python train.py --lr_router=0.00144 --norm="rmsnorm" --dataset="wikipedia_en"
Below are experts of layer 6 (counted from 0) of a mixture-of-experts language model. Rows are named router (the router's row for the expert), gate (a neuron's input weights, with its number), up (a neuron's input weights, with its number), down (a neuron's output weights, with its number) and show model dimensions 0-111. Each number is 50 + 15 x the weight over its row's rms, rounded and kept within 0 to 99.
After each expert's rows: a language model's description of what the expert responds to. This comes from a sample of Wikipedia text that the model never trained on.

# expert 29
router:48 28 44 57 51 50 41 57 69 47 40 27 38 79 39 47 44 32 43 53 69 57 51 55 44 36 35 45 50 54 70 44 52 35 50 46 39 56 58 55 60 81 44 51 73 17 28 33 48 55 53 75 96 28 53 17 56 55 46 30 08 41 58 48 66 35 62 63 54 34 36 52 21 35 54 52 43 57 40 43 35 66 48 48 62 52 73 42 83 49 47 11 21 38 61 65 32 54 52 49 43 61 22 31 53 53 21 29 34 39 44 61
gate0:84 42 41 54 47 52 48 50 37 58 48 66 75 60 63 53 81 52 69 43 63 64 55 46 64 42 57 49 50 35 54 48 60 62 39 32 41 43 30 51 52 53 46 40 30 51 50 75 57 52 65 38 52 32 52 24 38 58 35 72 59 37 33 35 56 62 63 50 49 99 24 49 57 59 31 33 54 53 45 28 70 64 45 40 38 56 58 57 33 54 58 55 71 64 58 54 40 54 53 57 57 42 63 51 40 59 83 44 69 63 43 69
up0:66 15 72 29 18 10 24 45 61 57 75 37 39 19 50 38 59 61 47 63 40 59 51 43 49 46 35 62 47 40 45 44 68 55 48 72 32 29 51 76 58 41 75 23 52 40 52 24 43 47 49 50 43 48 41 49 39 56 20 36 39 50 44 39 73 54 04 50 67 39 40 40 29 47 42 57 51 47 50 40 48 58 43 40 43 50 82 75 75 38 60 41 49 50 43 22 52 47 40 43 30 43 36 50 51 65 29 51 67 63 53 44
down0:39 28 70 46 59 43 53 33 43 38 41 55 62 28 33 45 57 41 45 49 93 61 35 58 63 50 67 50 52 61 65 41 67 43 70 24 52 56 65 41 55 61 85 53 44 75 79 54 56 71 64 61 38 57 65 61 52 59 45 32 48 68 56 57 62 17 39 57 48 60 58 39 55 33 30 35 41 47 32 39 20 57 57 58 50 41 47 52 31 59 55 49 58 23 54 59 63 35 35 52 60 33 39 66 57 46 69 60 41 34 27 64
gate1:43 25 34 60 68 66 58 51 61 51 56 69 55 62 42 30 71 57 32 58 35 56 44 28 26 39 38 65 36 25 41 46 38 19 47 60 64 56 40 52 46 19 43 60 46 68 32 40 60 51 76 52 47 64 35 80 53 29 58 54 39 26 77 34 45 51 54 48 53 56 53 68 61 80 50 46 55 24 66 44 45 52 65 52 57 64 33 41 75 37 62 39 42 60 29 58 53 62 44 64 78 45 58 39 70 42 40 39 44 59 51 52
up1:65 20 39 59 72 69 49 62 48 65 80 45 31 61 52 74 53 55 16 47 10 29 86 59 41 57 33 71 37 42 53 39 54 44 53 50 36 45 47 23 64 40 50 60 46 46 25 40 64 76 53 56 44 30 17 79 47 34 19 39 49 64 69 63 39 75 29 62 45 39 68 62 57 50 66 46 45 66 31 14 34 64 55 27 38 85 41 56 59 44 81 51 33 42 47 29 52 40 54 53 61 44 82 49 56 49 45 52 50 46 35 34
down1:42 30 61 58 56 63 50 74 34 41 35 22 68 62 30 67 43 66 40 20 67 62 51 25 54 47 64 53 54 55 65 21 51 53 56 47 14 48 32 40 60 43 51 50 61 60 64 83 47 65 72 57 50 57 67 57 41 75 42 64 54 54 55 38 53 40 75 63 37 53 10 34 33 52 66 32 33 60 43 74 56 41 29 48 21 20 83 56 39 72 42 19 54 36 47 29 90 52 29 41 26 44 48 55 60 51 33 53 63 58 46 50
gate2:52 71 37 37 58 30 58 26 61 56 15 41 44 52 63 33 79 39 78 40 45 29 52 30 74 35 77 54 58 74 45 76 71 26 48 37 36 53 52 60 56 54 43 55 50 41 59 50 50 50 30 32 66 54 36 72 44 53 40 61 56 25 42 50 89 51 59 57 81 27 45 34 32 55 47 45 67 57 49 25 40 27 71 54 60 43 53 58 69 52 47 57 72 37 13 37 57 34 69 48 62 35 30 36 26 76 51 55 39 56 43 86
up2:65 49 55 69 59 47 28 58 52 66 25 61 35 46 57 49 48 28 62 53 52 50 30 38 48 55 43 74 34 20 77 69 50 84 62 69 38 50 70 48 53 34 37 58 74 62 35 86 14 68 54 59 66 34 42 85 59 44 58 54 43 57 56 72 39 46 41 69 55 31 67 41 76 55 47 48 49 25 40 53 56 58 58 64 73 51 60 44 27 54 72 49 52 58 56 48 64 58 47 82 57 67 42 69 58 47 15 54 58 64 60 45
down2:43 66 65 16 24 48 53 34 50 45 42 27 63 37 38 46 62 55 49 64 03 42 38 53 70 61 29 62 57 28 61 67 57 27 29 56 38 67 36 45 79 28 33 47 56 45 23 47 27 55 32 68 54 67 55 41 58 29 41 44 42 34 46 57 50 60 23 67 41 50 27 46 55 42 72 18 44 76 44 48 25 48 56 56 55 28 69 39 50 24 32 22 41 84 77 74 63 26 48 39 45 65 34 61 40 35 61 53 19 32 53 46
Description: Opening letter of a capitalized word split into pieces, mostly vowels such as E in Education, Era, Early, and O in Owen.

# expert 41
router:27 94 65 48 37 57 27 25 47 60 67 75 69 58 59 20 62 70 04 46 78 56 62 10 45 26 32 69 41 57 24 37 50 50 54 49 24 65 55 20 40 54 53 64 44 44 35 37 35 62 39 44 58 76 52 47 44 31 48 67 36 60 32 47 65 28 59 67 40 51 42 24 37 64 58 36 45 54 62 31 65 43 61 44 47 33 62 27 65 39 48 77 51 43 55 41 47 45 65 28 62 47 41 63 44 54 47 76 50 55 67 51
gate3:71 62 43 40 59 43 57 47 32 39 61 58 73 52 38 51 56 55 45 36 44 54 56 57 78 53 45 52 62 39 39 47 49 33 80 54 42 47 53 49 47 63 51 44 44 52 13 27 44 82 17 46 36 56 51 46 51 38 54 58 68 62 42 42 50 57 47 53 68 52 53 65 65 54 37 67 38 55 58 62 60 49 78 44 46 26 49 69 79 69 61 22 26 82 45 52 48 26 54 69 53 32 76 63 63 50 68 44 59 99 66 60
up3:65 60 82 66 48 61 56 63 51 51 51 45 47 84 35 57 67 46 45 60 68 58 22 61 48 46 32 35 29 47 60 32 28 38 61 36 42 68 70 44 86 70 48 48 31 30 33 36 74 71 34 49 60 41 28 74 61 66 46 13 51 60 42 49 62 50 81 39 61 57 72 30 48 49 46 50 46 68 41 67 39 56 20 54 54 66 48 59 45 25 51 54 59 69 51 42 66 27 69 51 38 37 49 62 30 29 39 56 35 59 27 55
down3:31 64 46 29 33 33 46 51 32 38 56 32 68 29 44 46 67 42 41 45 69 51 50 39 49 58 68 48 34 33 61 43 62 38 47 47 23 27 54 52 65 53 53 83 68 44 61 39 46 55 46 84 66 43 50 61 39 29 52 54 31 51 24 41 34 60 71 34 72 49 85 61 80 81 20 43 24 49 53 36 54 50 58 38 52 46 57 46 76 34 55 49 77 73 54 67 53 30 48 59 30 58 33 56 36 57 78 22 69 57 50 44
gate4:62 59 41 42 40 38 39 45 57 35 42 50 78 00 47 55 79 65 54 49 58 64 49 17 45 60 48 74 11 49 49 57 83 45 25 41 44 47 81 37 68 48 49 54 37 58 62 52 58 30 48 53 62 32 61 32 42 41 48 27 36 58 58 41 29 29 58 51 44 33 28 50 69 74 71 65 08 33 35 45 51 45 71 56 68 48 70 46 59 63 31 61 52 55 34 57 56 41 36 61 81 62 50 68 65 61 60 57 53 44 55 63
up4:46 49 77 51 37 60 46 45 57 55 44 50 36 65 52 78 66 44 30 38 30 46 42 87 43 57 77 80 73 68 78 70 38 70 49 30 58 21 31 35 32 42 42 27 46 56 35 55 51 62 60 41 50 58 16 54 69 87 38 53 63 31 46 70 63 29 38 47 31 48 46 53 40 55 49 39 61 64 39 57 41 57 58 49 57 61 37 38 60 32 47 42 73 62 65 50 63 89 56 28 64 66 49 57 39 41 82 75 59 75 37 18
down4:45 33 35 43 75 58 58 68 60 48 42 43 71 35 79 38 55 47 38 52 23 46 53 44 35 20 58 34 37 33 48 51 37 34 22 47 78 27 70 49 54 84 67 68 76 64 28 53 49 64 55 80 65 48 48 27 46 41 72 69 63 52 71 34 12 32 17 41 44 50 51 67 50 45 43 80 45 67 71 56 22 30 49 59 37 56 45 33 28 61 52 64 52 50 54 37 60 28 60 62 63 51 50 52 65 41 36 43 31 28 48 66
gate5:71 76 35 26 54 61 42 23 32 50 33 52 69 52 40 41 55 44 42 69 46 48 26 59 39 66 26 34 19 38 44 68 43 50 45 49 78 64 66 33 17 63 14 75 44 51 52 37 47 58 68 72 74 39 61 52 55 62 43 43 54 71 51 47 35 42 27 39 57 39 31 65 60 64 27 39 60 70 25 28 39 44 58 66 36 37 34 36 38 33 34 61 45 69 64 41 41 46 41 54 66 66 53 43 30 54 59 53 73 63 67 69
up5:41 56 40 75 56 62 53 41 24 70 27 75 52 55 43 51 36 54 67 43 60 56 55 55 37 52 54 43 44 30 65 55 59 40 54 55 30 42 33 36 59 56 56 55 58 51 55 46 33 44 13 40 33 34 43 69 69 49 67 59 40 62 74 49 35 27 41 66 48 34 57 57 66 38 73 57 60 24 33 23 61 35 26 67 63 46 60 75 62 57 57 67 54 56 25 50 27 69 46 37 45 48 72 70 50 50 20 46 66 76 17 71
down5:59 30 48 49 46 39 45 25 52 39 50 65 63 40 67 80 43 45 49 20 61 62 56 60 55 60 55 29 62 75 49 61 40 45 80 72 63 55 27 39 22 51 16 63 54 42 62 71 55 42 53 54 38 37 63 46 54 63 48 10 66 69 59 92 67 66 31 17 54 41 61 45 45 46 73 62 39 45 70 71 59 48 50 51 51 40 53 60 54 42 48 46 29 77 58 49 64 62 69 46 43 53 28 44 23 23 53 28 54 53 56 49
Description: Units, symbols and infobox labels in data entries: km, ft, °N, ″W, %, Location, dens-ity, and chemical or gene codes.

# expert 38
router:48 40 48 41 45 73 59 68 69 47 24 09 71 44 50 56 49 44 19 62 47 54 33 70 64 52 39 56 79 68 47 37 78 51 44 50 39 63 80 55 47 48 42 56 75 33 37 67 18 40 54 49 85 56 52 55 42 65 21 55 27 46 43 39 35 50 47 59 37 33 54 51 56 50 61 46 41 50 36 55 42 52 51 45 58 69 32 47 33 66 36 49 00 53 35 45 58 46 43 51 41 74 46 51 32 48 47 51 61 62 54 80
gate0:63 45 59 52 38 89 49 71 56 51 29 39 26 62 69 69 33 61 55 36 51 64 31 43 79 45 86 31 94 54 35 52 27 40 50 70 48 55 80 51 51 49 49 50 51 44 41 53 47 44 85 46 71 75 55 83 52 45 72 59 46 37 33 61 59 54 48 27 62 46 40 65 38 45 75 42 56 27 37 47 83 60 44 60 42 37 62 51 62 48 55 52 52 81 35 43 51 54 33 36 48 39 25 43 41 70 45 32 55 29 42 34
up0:37 55 30 51 25 60 67 51 49 57 63 53 43 52 53 18 72 57 78 52 69 56 48 82 38 24 56 52 75 44 65 38 33 58 64 25 39 54 58 58 24 55 73 58 57 54 38 54 52 57 36 62 71 57 17 57 59 64 42 56 63 70 38 53 68 72 64 70 57 57 51 70 51 51 40 53 59 74 48 78 53 37 66 68 52 52 56 30 31 69 52 38 36 34 49 46 56 61 61 61 56 44 32 59 59 28 47 51 49 33 42 59
down0:41 41 34 37 54 31 56 22 71 66 42 55 34 55 53 56 31 46 43 40 30 67 67 52 42 43 44 66 46 40 37 37 41 42 50 69 66 56 36 75 51 47 48 15 44 41 35 57 45 54 22 68 43 66 60 41 62 49 59 56 55 56 53 66 82 48 44 56 50 64 61 49 54 53 65 34 54 58 62 40 47 41 74 52 76 44 26 48 51 38 54 48 46 56 50 40 50 51 47 92 38 13 61 56 33 22 36 38 57 58 43 50
gate1:55 53 66 64 47 41 55 42 49 65 46 49 34 43 44 48 28 50 60 85 36 44 48 56 47 59 61 62 61 58 55 85 40 50 45 62 49 68 42 12 64 24 40 76 56 66 40 45 53 34 77 32 55 72 29 26 60 91 76 48 46 46 43 62 66 38 53 55 31 65 69 21 56 23 69 63 42 40 55 48 62 43 58 60 52 58 63 70 58 76 32 47 32 66 54 49 42 60 49 33 35 28 48 47 77 36 33 51 76 52 57 65
up1:52 27 64 72 45 67 16 54 69 48 42 56 41 66 59 58 64 50 42 82 34 58 19 71 40 55 78 71 41 53 50 41 45 35 52 55 56 58 52 28 38 32 31 70 61 40 43 52 57 29 50 43 68 96 62 51 49 64 62 33 39 45 28 58 76 48 49 56 33 33 53 57 70 22 69 44 30 50 56 49 71 52 20 58 71 25 49 84 20 36 80 50 64 62 67 53 50 51 39 26 34 88 56 61 37 35 39 48 34 77 50 45
down1:49 54 60 51 40 48 67 35 48 38 36 61 54 47 58 52 59 66 41 53 61 63 40 86 74 67 72 46 29 46 73 38 44 15 71 57 54 46 14 51 65 57 65 39 57 67 41 77 48 44 26 64 26 61 37 13 87 48 42 62 22 68 29 51 43 55 50 70 44 41 62 34 44 50 42 60 47 54 67 41 56 30 40 46 55 56 26 22 61 36 18 52 33 65 63 49 59 81 45 59 82 44 51 27 71 59 58 34 40 52 63 21
gate2:49 29 70 40 39 48 45 50 62 50 53 27 52 34 56 36 47 33 03 55 79 54 23 26 71 45 46 36 59 66 49 37 61 46 31 25 21 42 40 46 53 69 63 53 39 44 70 70 44 52 37 62 33 90 57 68 63 60 38 34 46 69 54 68 54 42 38 74 52 42 34 61 59 22 52 56 31 37 75 41 46 35 60 72 41 42 20 44 59 43 62 78 59 64 22 76 29 46 43 42 53 74 35 28 43 68 27 36 53 54 41 68
up2:42 08 41 49 63 72 52 65 34 45 50 76 67 44 62 53 58 71 64 65 67 65 43 08 52 48 56 78 65 65 66 60 28 67 41 57 59 42 39 59 55 67 53 40 64 65 56 51 48 48 77 19 56 51 51 60 41 56 67 59 41 49 57 49 49 35 49 47 66 39 61 58 53 39 50 62 21 54 60 54 54 47 34 29 62 33 67 29 61 98 64 76 50 68 69 68 50 51 45 14 52 39 55 41 73 39 36 67 35 40 39 39
down2:50 55 64 20 44 46 19 61 56 38 44 52 41 37 37 41 57 54 71 45 54 41 48 33 56 50 61 52 58 51 40 50 43 19 38 79 43 36 57 46 40 53 53 49 72 59 53 31 95 49 63 32 36 34 42 22 46 58 44 50 51 70 55 59 75 74 59 57 38 46 60 62 44 12 78 61 58 80 69 30 89 50 43 69 41 80 67 62 31 40 54 37 55 27 58 31 29 35 76 60 47 34 60 53 42 71 43 78 58 75 60 50
Description: Prefixes and stem pieces of learned words such as ex, inter, pro, trans, as in ex-er-cise, us-er, pro-ducer, political.

# expert 18
router:55 59 57 46 41 52 64 52 39 41 46 14 47 76 81 29 39 17 49 37 60 86 44 47 72 66 57 76 23 41 38 37 34 46 68 67 32 83 47 57 43 39 35 84 72 33 49 44 49 37 32 43 71 58 36 79 64 67 56 29 48 76 52 48 33 75 46 44 67 57 34 76 59 57 64 58 33 46 63 64 68 49 23 50 42 49 21 26 36 54 46 83 78 43 54 60 45 38 69 45 23 60 34 31 57 62 44 40 54 61 63 72
gate4:69 44 44 38 43 39 51 63 62 26 45 56 79 90 60 38 63 27 48 42 46 30 43 45 50 52 43 57 61 37 58 37 61 60 61 51 35 31 66 22 61 56 17 51 75 03 53 37 52 24 55 73 69 55 69 75 51 28 66 34 26 30 53 66 61 57 48 15 38 63 57 53 44 70 60 71 28 56 55 41 36 37 67 57 64 59 49 67 41 60 46 86 21 60 74 56 63 43 58 64 72 54 47 28 42 42 48 58 67 58 64 35
up4:59 18 46 51 52 79 55 39 49 15 44 55 77 75 58 56 64 20 60 49 47 59 63 54 47 31 39 39 57 57 73 43 50 48 50 48 40 29 74 40 56 46 36 37 64 34 50 35 34 50 53 33 67 26 48 78 51 26 59 47 67 62 53 45 64 45 52 31 70 56 37 11 37 45 61 50 47 61 81 40 60 47 33 46 68 62 64 16 48 70 52 76 40 75 78 50 52 50 74 54 35 46 37 57 55 64 50 41 60 69 45 68
down4:46 57 58 54 48 49 65 49 51 65 44 54 34 24 58 40 68 81 47 78 58 43 37 48 60 64 82 43 49 38 52 55 35 43 32 48 72 34 49 49 30 52 51 55 30 59 67 55 49 82 54 39 44 59 41 31 39 75 44 70 32 60 36 71 39 37 56 75 60 30 46 60 64 21 50 37 59 74 18 61 49 76 39 80 14 61 42 55 59 39 49 32 67 29 41 40 48 46 29 10 36 41 52 62 34 31 48 42 35 52 52 48
gate5:57 30 71 65 54 62 48 63 34 66 43 83 54 61 54 59 58 60 34 43 57 67 49 23 61 21 50 47 30 76 47 61 79 62 66 25 54 47 43 46 43 80 43 52 64 34 44 29 09 73 40 65 57 64 53 32 29 33 47 47 59 36 45 32 44 65 52 33 63 42 61 34 41 58 25 47 32 68 84 56 55 33 56 28 67 46 35 51 65 30 58 50 27 69 38 67 48 44 64 13 63 38 62 57 63 46 58 68 67 45 68 39
up5:35 55 32 15 43 42 56 50 55 35 44 40 70 60 58 44 42 50 72 42 66 44 26 72 28 36 22 84 61 24 52 51 60 69 60 80 41 56 53 34 63 44 44 66 42 37 49 45 47 46 68 68 34 52 55 40 43 33 50 53 12 46 84 67 35 65 37 47 68 60 50 39 38 58 39 43 61 55 57 15 48 53 61 67 22 40 70 58 38 62 24 57 71 47 53 48 66 48 38 66 53 41 46 55 38 39 45 50 58 65 80 52
down5:51 38 44 47 14 39 46 25 70 27 39 52 41 43 68 49 44 28 41 33 75 41 61 61 22 71 52 46 39 61 53 55 72 64 41 54 46 58 31 81 51 13 38 46 34 44 46 39 15 27 64 49 47 49 49 64 35 75 54 95 58 54 30 64 70 38 21 61 50 39 29 66 34 75 67 43 43 32 50 51 47 51 48 46 72 40 57 46 50 61 35 61 54 41 71 66 36 39 41 37 36 56 23 39 41 63 39 51 51 34 65 45
gate6:49 40 51 68 46 36 57 55 21 29 69 53 46 30 56 75 58 11 40 41 45 62 54 36 43 48 78 54 52 65 41 38 50 45 39 24 47 37 18 47 24 54 53 37 56 46 53 34 29 29 36 58 37 47 42 41 62 50 68 60 50 78 57 65 31 47 56 56 57 54 60 54 56 50 55 30 58 43 51 78 60 72 22 43 53 42 32 58 68 64 41 71 40 58 40 32 68 28 60 65 38 27 58 38 59 60 23 49 72 46 61 22
up6:48 43 58 80 50 53 61 34 51 47 41 45 37 45 34 43 50 40 67 46 33 53 24 33 24 57 35 45 34 52 23 47 37 37 38 67 42 37 42 52 67 60 41 17 51 43 75 34 38 42 62 50 64 44 37 47 53 45 61 62 57 52 36 39 78 52 55 40 36 50 74 28 46 66 32 67 61 52 42 49 42 37 60 72 70 63 79 70 51 46 55 52 56 59 72 57 63 68 63 34 48 38 39 61 26 38 46 66 24 38 39 37
down6:28 51 66 50 44 46 59 66 34 57 42 34 68 48 57 51 50 32 40 59 52 64 64 50 69 56 41 33 48 49 69 49 23 67 43 57 49 59 28 45 56 54 32 49 54 45 52 53 61 47 62 38 43 61 69 65 58 74 41 57 38 66 27 41 47 57 67 43 67 41 31 72 28 58 45 31 19 54 45 48 19 65 51 54 81 24 27 68 30 73 52 00 44 61 35 36 45 60 58 49 27 55 70 32 36 33 63 53 44 37 28 37
Description: Plural endings on nouns, mainly -s, -es, -ers, -ations, as in stream-s, Bird-s, prin-ces, ev-ents.

# expert 30
router:61 41 63 60 63 51 41 46 73 48 51 51 53 54 19 28 26 24 41 30 54 40 67 76 60 48 27 37 19 39 76 50 47 31 76 42 35 74 52 47 67 67 48 53 55 23 52 58 66 38 51 44 76 61 66 46 59 62 56 32 41 63 48 33 42 04 62 25 02 35 45 59 37 68 48 29 56 31 35 49 58 48 67 45 56 56 65 51 54 59 79 70 49 12 58 55 45 39 43 51 36 45 26 36 35 69 28 33 49 63 52 55
gate0:30 28 56 43 63 69 48 62 42 61 67 53 58 59 38 27 34 53 49 35 40 58 51 65 23 48 35 31 34 46 40 52 51 59 57 60 53 45 49 73 35 41 34 55 55 31 62 48 13 45 60 57 81 66 65 35 58 70 40 77 75 41 23 22 47 66 56 36 27 47 61 41 79 67 47 35 52 18 68 43 47 62 58 48 20 73 45 65 57 46 56 59 45 38 39 45 46 54 53 49 57 32 54 54 55 46 64 78 46 50 15 34
up0:29 32 61 60 42 48 69 46 54 63 47 51 59 27 81 40 50 55 66 42 68 57 38 65 59 50 64 53 35 46 29 48 42 31 30 41 15 52 53 23 38 49 54 41 49 57 28 57 46 50 57 52 39 50 59 48 50 65 33 61 50 54 77 69 53 14 69 56 35 46 77 78 38 69 61 20 39 71 56 41 46 43 49 49 61 37 62 06 65 62 38 53 51 40 50 59 43 53 41 57 46 58 38 54 53 57 67 76 56 57 43 32
down0:43 59 36 56 53 48 67 71 36 69 49 69 54 44 30 31 64 63 66 37 27 23 60 43 36 17 47 58 57 42 39 59 70 36 45 29 66 67 82 32 53 33 37 56 52 56 39 37 53 00 56 43 64 39 38 54 40 48 42 39 43 46 23 46 60 55 44 62 37 44 56 46 76 76 26 42 37 73 71 57 73 57 22 58 40 75 45 28 66 29 75 49 51 54 64 50 38 46 39 56 49 21 26 54 66 49 63 63 65 47 32 65
gate1:57 71 57 35 44 43 37 44 59 40 69 29 51 44 40 47 51 35 61 38 27 42 64 35 15 53 29 53 64 39 34 58 48 45 31 61 39 26 82 15 31 55 69 64 65 69 45 37 84 38 77 57 64 54 53 56 35 57 42 40 50 65 41 42 48 46 71 35 41 56 68 41 56 58 48 48 68 75 42 41 28 50 46 72 38 22 45 73 71 62 40 51 41 72 55 48 46 58 37 40 58 60 41 47 68 80 46 74 54 70 42 74
up1:69 56 43 39 50 54 08 52 60 72 54 70 45 38 51 68 31 71 59 37 50 61 58 53 42 75 33 65 78 33 67 58 34 40 47 55 46 16 59 31 66 09 42 36 42 33 67 27 62 64 58 67 74 72 49 46 63 49 45 56 50 31 63 54 78 26 36 52 50 57 47 59 48 61 61 49 38 64 78 69 46 67 43 49 68 26 52 27 53 37 44 30 41 31 45 58 50 56 59 46 43 62 30 28 59 30 55 51 75 34 39 08
down1:60 34 54 31 58 35 68 39 71 38 60 64 37 45 36 31 60 67 47 49 64 32 39 64 76 75 71 66 43 23 49 38 32 62 31 45 38 60 43 56 41 50 52 62 49 71 60 47 50 57 81 62 41 52 36 48 52 44 40 46 31 86 41 38 47 38 32 54 68 51 60 54 34 32 70 60 37 67 48 46 34 39 99 41 53 26 50 47 55 42 69 37 76 50 70 41 66 49 72 59 43 81 46 48 37 27 58 79 44 51 55 70
gate2:44 50 47 59 65 44 35 56 26 57 46 75 39 45 54 62 10 55 53 41 51 59 54 65 44 50 63 66 57 59 63 43 52 43 35 84 74 53 80 59 58 44 72 40 46 38 82 61 58 60 46 75 68 26 74 50 58 69 49 63 37 36 54 44 43 41 45 55 32 41 48 62 58 43 49 23 59 71 58 58 30 43 51 33 53 61 56 27 46 24 42 75 45 53 28 38 68 42 46 70 44 38 36 21 38 60 54 65 14 71 57 30
up2:48 08 34 48 31 28 49 52 50 54 59 42 28 58 46 31 46 57 46 52 78 61 60 38 50 65 39 69 66 41 52 31 48 77 40 57 71 79 56 66 76 39 61 50 45 20 33 55 69 53 94 64 62 42 56 41 65 75 18 56 47 68 23 30 53 43 51 34 14 36 39 57 68 92 46 17 50 37 56 42 52 59 52 43 37 58 40 27 40 46 59 68 40 45 33 45 59 54 77 68 60 47 77 45 53 55 56 82 53 39 51 35
down2:58 45 55 26 66 53 61 90 51 63 68 48 65 67 38 68 54 88 28 49 46 53 48 63 35 77 71 58 83 27 68 44 76 54 62 27 62 38 41 41 58 39 53 59 45 53 62 55 19 48 48 48 58 59 44 61 34 49 61 59 41 65 15 28 51 48 78 65 56 68 45 62 32 45 57 55 36 33 27 61 59 38 52 74 48 62 41 67 70 42 45 48 36 29 32 25 54 66 31 44 54 65 52 56 62 70 51 06 41 42 47 36
Description: Short first or second pieces of ordinary words split after a letter or article, such as o-ctagonal, k-ne-elers, s-um-mit, g-ran-ts.

# expert 34
router:55 44 56 45 65 74 27 51 66 58 41 48 46 59 66 44 51 36 41 54 69 30 46 14 46 52 44 60 71 76 35 56 76 37 61 33 50 54 53 45 92 58 61 69 27 34 41 46 61 48 40 57 71 85 50 68 27 30 55 43 57 69 38 31 28 57 46 71 41 53 56 23 44 35 27 29 49 46 76 64 61 54 50 57 60 28 48 55 36 53 44 46 52 50 53 33 70 62 52 49 44 40 59 93 35 46 75 65 54 33 65 52
gate3:48 40 49 47 18 43 46 41 63 70 17 37 50 58 57 24 67 24 77 92 24 38 53 58 49 71 39 39 23 33 73 59 68 62 66 67 53 54 46 62 54 40 53 55 37 35 73 58 59 18 45 54 54 30 35 54 29 51 44 44 44 34 22 53 60 33 34 38 55 29 57 48 57 48 55 51 73 56 49 49 52 31 40 69 63 18 59 54 40 55 70 32 43 38 59 35 58 44 55 61 65 49 79 71 45 46 42 89 37 57 60 80
up3:46 43 86 67 41 68 69 31 21 32 72 74 60 59 49 65 55 56 43 61 71 59 33 46 51 51 43 62 63 55 55 44 68 54 15 54 79 69 54 64 72 68 60 61 56 49 71 35 24 64 24 25 54 42 64 58 86 55 20 47 51 70 54 47 59 56 17 43 43 54 47 64 55 59 59 78 54 64 36 48 64 52 80 39 56 45 42 48 50 66 32 33 34 45 35 46 67 41 40 53 56 38 64 47 76 79 37 52 61 37 59 72
down3:27 80 45 77 57 55 40 51 61 58 47 38 61 43 41 74 34 50 44 39 35 82 64 67 23 44 60 43 56 39 47 39 39 44 77 54 48 49 48 44 29 24 51 44 32 39 41 58 18 82 71 24 42 58 71 62 41 73 48 51 59 51 43 45 59 48 59 35 73 51 41 60 47 78 47 44 50 60 26 47 41 39 48 46 36 44 51 28 41 64 24 64 31 53 37 46 68 47 62 54 26 37 90 72 42 55 18 61 68 32 51 29
gate4:35 60 80 47 44 61 59 63 36 56 66 55 56 60 37 38 69 52 42 41 29 39 59 59 41 56 52 35 42 61 36 74 84 52 60 47 34 61 46 31 53 62 11 94 39 29 50 50 68 60 31 27 64 40 46 62 73 31 56 07 55 65 26 58 55 40 48 53 47 56 54 50 53 54 50 52 46 48 79 74 48 51 37 60 27 46 70 40 08 27 51 59 49 52 47 58 45 40 38 32 56 40 61 28 56 14 28 52 33 54 50 66
up4:55 54 39 55 56 70 59 53 55 57 63 41 26 62 29 50 58 75 42 62 44 61 33 41 45 86 54 25 52 70 55 57 32 42 37 40 19 55 54 41 66 36 36 70 58 66 54 68 26 57 42 64 24 28 43 91 57 83 64 12 48 29 49 56 68 52 64 55 49 38 44 35 54 22 58 52 56 66 30 32 35 53 51 51 49 61 55 29 68 75 33 66 40 46 71 63 61 71 74 55 66 40 37 23 70 46 48 52 70 41 46 30
down4:35 54 30 63 65 56 43 49 52 61 43 68 81 36 38 32 42 29 23 51 53 43 43 36 47 50 56 62 31 59 45 41 47 35 81 50 81 47 56 47 71 57 32 41 54 47 49 57 48 54 27 31 50 52 77 34 57 60 33 76 61 63 64 28 71 54 36 73 51 45 29 67 58 61 57 43 48 44 54 74 66 49 42 34 47 67 56 60 62 35 51 48 45 37 29 33 61 40 63 38 39 16 43 84 20 34 44 79 63 65 62 50
gate5:54 36 66 42 52 61 25 41 63 84 54 59 52 53 21 47 69 31 59 56 44 40 29 54 73 51 56 66 47 60 27 33 55 64 54 64 25 64 67 67 61 58 25 49 42 79 54 65 45 37 56 49 22 65 79 46 42 41 65 57 52 32 50 47 84 73 52 41 47 60 68 51 49 45 51 42 44 75 62 15 69 57 54 34 56 83 60 38 96 69 46 31 45 48 55 65 47 43 56 69 70 64 36 53 48 51 69 70 49 40 45 42
up5:36 46 29 58 36 62 49 79 25 56 67 54 60 53 44 57 39 37 24 77 60 71 70 50 29 29 46 44 59 57 45 48 51 78 79 57 46 46 47 41 43 33 42 54 66 58 42 42 59 23 25 88 68 35 51 52 55 31 85 69 11 52 47 58 16 22 63 52 40 50 56 39 39 52 23 19 63 63 46 32 54 54 53 48 43 46 44 29 58 41 50 26 42 56 52 35 44 29 43 62 49 51 54 32 46 48 41 40 63 15 45 47
down5:46 51 50 27 65 25 70 39 79 63 49 65 52 15 63 58 47 55 32 68 45 22 27 40 32 48 83 68 39 51 54 48 60 50 57 46 42 41 38 66 53 42 31 67 53 37 49 48 47 64 52 66 46 47 46 67 54 50 43 39 50 50 41 35 48 73 53 27 56 59 38 69 40 63 18 47 43 49 44 50 47 37 50 40 48 33 40 55 49 63 44 48 58 75 44 41 67 25 42 63 71 46 43 43 58 45 62 62 42 62 28 61
Description: Prepositions after nouns or verbs, mostly of, in, on, for and by, such as End of contract, Place of birth, acquired by.